Experts of a small language model.
Experts: 96 experts in each of 12 layers, 32 squared ReLU neurons an expert, 6 picks a token, a softmax router.
Training: a variant of SOAP for the experts, 291M tokens, 4088 steps.
Below are experts of layer 8 (counted from 0) of a mixture-of-experts language model. Rows are named router (the router's row for the expert), up (a neuron's input weights, with its number), down (a neuron's output weights, with its number) and show model dimensions 0-55. Each number is 128 + 32 x the weight over its row's rms, rounded and kept within 0 to 255. Numbers have three digits each.
After each expert's rows: a language model's description of what the expert responds to; "comes before" lists some tokens at least twice as common just after its tokens as in all text. This comes from a sample of Wikipedia text that the model never trained on. Tokens count by the router's weight.

# expert 21
router:084133117151115129103115148100151070126149185103078176156186130169095119090176149096081138096158129093147141155194141134147170150097117153109161079074111172123141150100
up0:075105073083080112138151167164115164121119197119126132187158150116158113139132132157136096143097139138218045094100132095117075144133162142108106070139092100120126158150
down0:114201063207141132154137181181127139101125084108144149133103113156149202097112192129108094100175113092113128100134149133098173131127149148145132083164132104120116159091
up1:150181135118151114087156140127099130107133083170086182137145177115105100092173192157170122169141120155134059102098150132161119124080113061089137115114141149088097129114
down1:136147138166102102075124076141179106100157070129137117137105148156090168161205130042094098157101144117111132109084135106118148161147143166084163120126170110152092151152
up2:100170095114149115141109077111147116135139146082110145156145159056144119091110149071124121099096121138151151139113152157135107085118172078085096069134132188125137104137
down2:138089097095124152157159102121136172098127136111175089140098121141182096149192064023119148152120102091186150114193129115122086190126110105065119095111112099055144068090
Description: Clause-joining commas. Commas, "and", "but", "which", "who" and quote-commas that end a noun phrase and lead into an appositive or further clause.
comes before: " and", " which", " but", " was", " a", " who"

# expert 62
router:141049121116139098123189172151160111116150149111171138120102074134111093143173136110150097090123088146127068077132127131144106108103099109130129082120086078082149152133
up0:102099108176078101115150094116157154179082085117085108161189166137115126077126092130133215114128147134087139144088098070094125102143113166138114143127132181087093088114
down0:125108141112101085126127103186119102110082200129199154120122087114128132114150129101074117188107122135141118159162099120117122122168086135066102109096149141097129142089
up1:124136163114123140090097125131162112115097131086134089102106108144101151101199093147129185132119117117138138113063102186109164128146117126061138127136083102133106107095
down1:109172068093073097140136140131093085103141151097101143101124125127122089137174160111097163125073097203108170108114151097114139116130138114156176153100116196162139111155
up2:121094112101130149057122150088143076110147112155144119195108153099096166115134086107135121071180142121137133099086089091149148127101095082100120128155134161121188134095
down2:153147090069143199088123097130092212131138154173129132129180160129167106108158103124135151147176149144112098161144147161185170121146153120117138137159104134171115151090
Description: Degrees, titles and awards. Academic degrees and titles like Bachelor, master's, Principal, Philosophy, and table cells with Best, MF, DF, medalist.
comes before: " |", " (", ")", ";", "\n", " \""

# expert 15
router:150135066138119123135147109121107133081131141091082157151141172165183107067154081178158121142158129093105148143121101124127162156117139151165185074102087138116145071128
up0:167192088120121146161191081103146178092130123160106179087146168182105183135120119164151119120100079162110146164170119160124164160115133168146197107133121071076119103055
down0:140140125111111143133091156109115122041145120162070140153095107117176116126155133109132098109117156108158091107085039138112202113137162170160143126156128060074142122172
up1:066172101176071116059141129141117081142122093155150161092054154102185124113146129177092107156134185170129118158158084101132113170084180083176168062134081126084097116093
down1:132101159169092077092157164134137133154086122102121100131078045143119073191122134143145093122128148093164136130078133139112172143186144062145107166133096167197144152117
up2:103138119122185142138120116180102174098139117116099077126172127161151118098085150128156096099121145091134103136141150160111122111147167164184070180104129150131185160136
down2:113108076136123081132141144170137144074157130135136107167167160165148138166092112169130114199200195098129121108125112148095153132131093172175146076081116160164145123111
Description: Compass and participle predicates. Words right after a linking verb or distance phrase, especially north, south, east, west, located, known, ahead of "of", "to" or "by".
comes before: " to", " by", " in", " as", " of", " the"

# expert 10
router:154108107098100119122154151111120108095126116156119096157117094117155144088073193106150155188181119139168148151119112077127149166113152159175083151081126158127159147126
up0:142099177126121140123010124124195156157202095157083161109158139150138155150121110105135080115133127140183158115148123120101089128136115201146101128159141157130163128109
down0:105177121189160091139119162095105104182133152165129074108125084083114145090128166156118143111104147132166149109102148108086121162123156050130118081114152085174140105192
up1:142151144120115111106144147130091185109182105150136143133197151123121120108135185172084144133153152106123176154136035164136144099175151122137091115095156103074085123046
down1:103246106115097197107110145135046186081143122163106149154062132060145157132166141087100074144087160147138159099124080192128102077143133157145105097133164133123136086075
up2:133138114154128111175146111161155118115127165124086113145146139112086160089155068116096145151162134119097165141126126098078147126111069119124165108115135082073116115109
down2:113082052153108066128122110139141146103120064153080131124123130135112125136120163066141161111084132091174161122136093132156125123115147106195159136103125130102162105097
Description: Year digits. Year numerals and their pieces, mostly in parentheses or date ranges, such as 192|8, 201|0, 1668–1723, 24 March 194|5.
comes before: "–", " |", ")\n", "0", "4", "9"

# expert 0
router:174086109084238146034212179034202116128102107123124145108146095141134093123132092133135099122146091065091152158114119102168093111129128144145124101096096195092144164182
up0:143086146104121188094119139151150112123142103160167121112132162094085117062081126131115155151143134116131118095124187161050104152100191131091119106036159086094160130117
down0:100135182182119102126113151146091104139150152117131091167096140146127148124183105112155119123114148138091135146135147172136116198158074154120007122173192134146147100070
up1:152148151151146111098080080155110093136127149159155106143152116080156102098120228113125143150131107151145169134187148170133039123105172044101119121112150148129089110118
down1:191103117110071154103161163101104143149114098153143170151093153127137137101168139167149145155178172099104149104167164083165165126108088114057135130099118126187132106132
up2:140140108058107153178106146100183195157092180128168142091148153103142101108137157093141147131145097085152141168110147095132064199173110152185155141100118133135092144134
down2:117163196091158155183129142125100133151111126170178131144113100120109093133108190081097098144123106107158102156095100105125123170133083095146092125128128105153075173133
Description: Table cell separators. Pipe separators, semicolons, commas and dashes between fields in tables and lists, e.g. results tables, award lists, missile launch records.
comes before: " ", " Green", " -", " —", " Win", " medalist"

# expert 19
router:174071087067099157106139142083135101068088120144192154103179105115099136127146100121115114171107080113076110115160158101177141134163134076169157143068081145095133170161
up0:101110158108169120092191130139187130129144141137122123113173144090097185127120114161155145084165107077101118089099136124124113149151081200114210182130182148126156186123
down0:134171116140104142144112121096036153147162140167146140142118173137135034157093132101095124158137139155110114151183067150141103167150132141123140174130150118064194139053
up1:076116089178086130115127111186111166120157139140081144143138071141117114082090124086083108105088131143108074125121085167130154112118157115170053143162101143127125158125
down1:131084102131127118191161131130155138099083111172117131133137168194131159145143122077129090139140097124138122163102101101104122151134124141086118112068088133088081097079
up2:118139114125175104084139082142136129105076154065141162122083129157126069159153150152156171128177106138153158151154118162141140134110155094075103159111162059158128116101
down2:111153136103143148113117116083164100127119116075125154158103142075144125148130130104137083067192098139123124151119121149102158059101127101126095161118196106167159114215
Description: Table cells and separators. Pipe separators, blank cells and numbers in sports and results tables, plus Won, Nominated, semicolon-separated stat lists.
comes before: " ", " |\n", " |", "|", ";", " |\n\n"

# expert 29
router:150147114081135145159117108132111176097092163165128102211090125143107093142175104162127142156146194083119082140093060159113149081117079088104130049123102163114163060124
up0:108167121070153118100183151177146177107054157094118132144159136142134100146107125140087129170068116092178115161096122173172155150139085067113089152175133131145180118140
down0:176094100074096100160062103056049125166123127111163121139048103100144150131111181131075085134111167103165107107126142100111150186119151083084091100192087138131178072170
up1:139122115117110120150133168061147124067120188141083124178135117109137101065130123133112112120071089105161096190118094122100092147070122029162085140170100140113113083159
down1:110159108182133170046186065118141211160155166161176142100056168113153168094107084111129091126116111111155126136162077111184103085157141103114109101117140134085134156083
up2:184167136136123154123110054158160103133122130166170162090177153153122123108144123083119135115082140077178153161106097135155202136196102152099132114112123145108133095108
down2:150111144153140147174145129161129115148111138158113139120098075137087116136166133078141143143147086137173155169089152110056087172146162152096063106143124094109150111160
Description: Verbs in narratives. Verbs and pronouns in story or biography text about people's actions, such as do, did, had, him, moved, received.
comes before: " to", " in", " the", " a", " as", " by"

# expert 23
router:123156110136151116103104169103070127100141114082141058075127193117125123043151144089124119154112171101078166163205086096110101114094106060122126154164098134084108059110
up0:126159134139129142127150146120112193079098142163091109122136119106174124101060174126133158144141098123144117162109178162076123164150073123125128029160157121107135176140
down0:125138129028094124096141133122140172098059135147100199109156107196121158115138089180149099136120096123133130158122116138164155137129175128094048064151155084156162160154
up1:060155149099077143129124137108141125146162096086085104077117183154133122131081162104138168113141134140097138225141101129156164110138121120089148122123093190114122125138
down1:137189132095119145169109102076136105158140134128174133153118082123121085132123143103099047129131140116088127107162079094196082126104131093108097166113093143115126127115
up2:168063103086184152084135101078145136109102108122142084110124131099082131129167090132146090100094034065125157133136132060158067102137126179085103139029088231134137110159
down2:137019098104224139046194101130236068179168110144214120124171117144190093122088150128159055143147125094117146157152143143093108126112130163153151126134147116159158163133
Description: Main clause verbs. Finite auxiliaries and main verbs right after a sentence subject, mostly was and is, also were, been, became, began.
comes before: " a", " the", " not", " been", " an", " also"

# expert 17
router:119180139125123158085130107094189142088138083158116092115097078127156130168125140126075113081121156100203147124123111128123148106188178129098153101124196200179173171076
up0:113138081191162075102124075124138123110091114117116156083097100081139095112183126197173128114110150236156130145178081151131110144144165127101163079107215098109153116134
down0:128186120156097103105160172068203151129126098093167200100147125113120196162139169123158103108086179112116099181093171104080178147103134161117106136145071166180115145076
up1:180124109165127104144080079123115090133076179095145123129151125062147031152147171121182143093114149145134158083135135165098078119104080149145158145172140113106125100136
down1:180078135154143151094143164132126160120152176115088126131112131098131097164146117162148139147120153192154126159140080126171115128118154164066161191215165090136096111104
up2:090128174111105070108088087138160122130100169138136107140098140138121096159105157105137103131092175165160156113137120161148120114107078167133077081088121092118182108107
down2:114097075153150113124103159142185143151146137155131068107063118089153075073074110134115188081099196107164142089098162107131049071105106115178119136126117104120184147108
Description: Prepositions before objects. Prepositions and some verbs that take an object just after a noun or verb, such as of, to, against, during, with.
comes before: " the", " a", " his", " their", " her", " an"

# expert 49
router:110042113097190154073225165059170112104091118095168161143084122151122106152163105134109105111133103100124145111155106098181099086127094122186095120100089152110171142160
up0:117104108092160092115176123081189133131095058087070103124122165134158115140170118112154124109116125085117115078126059133123202116159177069092114117124091120190110135185
down0:132163111074083142150096151115080157187107089128148110147130152133051128080180141128122137106139133169155125064118105180124178173154090144166171150147154129140094138145
up1:211110118177101107147100130063139151123151076099168112158100153183151139141141102125107091130177132156142079184146101162139108100098138130134093177114083103122142090236
down1:121084107113143132129172145107153089105155104190162131145168118153113123098162140102147123144130114105121115137147151114105092070152122156175123119140144159063146123183
up2:156104107086127126127124124104059128105103149098086111092211130161144165146188083113101091082125151138177120123155083085128117066149121171162127144117107045146153173126
down2:128162060098142129142125085069117098194107179130142139147139138110116129130125154132132121084192156151192137098168169155112217163107169128098126082125132123109146154144
Description: Table and infobox fields. Numbers and label words in tables, lists and taxonomy infoboxes, such as medal, Synonyms, Episode, award, Club.
comes before: " |", ".", ":", "–", " \"", " –"

# expert 7
router:083140100060102130107148123108173167108151096171086155143089086154130115160157143163112127133137112125146140098118122152114144060209069122135177096149167193115174164047
up0:145162093057070096147135118106170090148118132129139157108216126087126117188131107120124123121136160127159097110119179137119145110175107095181106182147132086123114054094
down0:125127155130085190137049069122171147156125142142108172151146136114161171093121142073082120122098090135134175143179116171123139073197110167174120150110113121128135141139
up1:088107136087078153118140135114142113133148148120079113187125132122101114135160145161187190174100092185132095113114116111088160092174108110073183138138206171096152149161
down1:149124057092084135080171160114079136077107132146117120158166119148107128138104037136150113095102124126092144111109106063111083120119119137136137117141139120164130095173
up2:098136136186111108069135143160121163113072174153155168126140115126127141128131169148132086087141161177130127088156145112110090144150106117117063142125160081140187111154
down2:145134103114100105086128106030185127063124129147159102168082123140123142123183087043174073154149104116143120096094137149084109084076093166148128150116152171154158134108
Description: Clause-linking words. Connectives and verbs linking clauses in plot summaries and narration, such as by (doing), and, to keep, despite, while.
comes before: " the", " a", " his", " him", " her", " that"

# expert 11
router:176101097079105084120118102118161082093086165142181114115123139088137127131160114123132125155158148208150114128085149081081136078107075128153108096109143101110088129112
up0:161136146104083128123154127131154141106147133094118091106097171189096130135087084112103132161101162178167136106145107102082206141121116179153122181123130124120115189158
down0:122122082138147083176087137107117130164143134087144153149102089171146196147165147119112123140083215139110143162160103077079144101127205092122077115124174138108101138115
up1:101201146065147100072203137156133089163150101145138089082188115102108119114120083150127145141132058151121140129147145109140160119154108085184065155113125112152105106133
down1:127118101102119162104083186074111102111103094142118158149174147128111096141097119098151081158129103110097115144158148121111100103089116172162115119148117131125153157109
up2:127100129092084183139144135110033112114078094148061150167131123157157138128155129172097093182077090166178139092117090111149128160133124194127143133143141057129119099121
down2:122102200093165113133128159132179119117140140105134185135123121126150152129182125113119117070107107200133137110077108108102139094118125189155125091110147158095072185123
Description: Place and award heads. Final head words of proper names for places, honours and list entries, often in tables, such as Stadium, Bridge, Street, Award, Cross.
comes before: ",", " |", "\n", " (", ")", ";"

# expert 26
router:106089115137114109168079114137140191131109132125151099113098194137099108173106163136147128068126068183115119128185130139161182131097131121114108167158099104079150138120
up0:136085095103170103106151062125102138098158074145159061132116138151111119128164105169179074146044121121139102115116083101116182152098118151103109152160130052151053121189
down0:132080125114107148139069165147100083062192121152124143165095111100135144067139165100076091146157093184153180064102082078126098074100167169131129096224127148113141103156
up1:166098133174058122121138160091088114082191101043196136154096101100137129145140122164163139152160136123120132149155131127114176115075107097148194119160069138164163162152
down1:133058110085172079087105135071170115083104105149149083174141058174124096076088170144174152131155186171152191161166183114102136114152166137145131151140138127139154192141
up2:130064139145145124161130107084126167162152138121166148108189210114065120144127132116113099124066086141129117121151131191084139152134085080085107193128101155170156113108
down2:140107180136195157134147102171071185167116133148107100144100139150146125164200170091152102191109091116161113159133146097159172199145172116174108081126099131127141146056
Description: Year prefixes in tables. Year-start pieces like 196, 201, 202 in sports and statistics tables, plus position codes MF, FW, DF and result words.
comes before: " |", "0", "–", "1", "2", "3"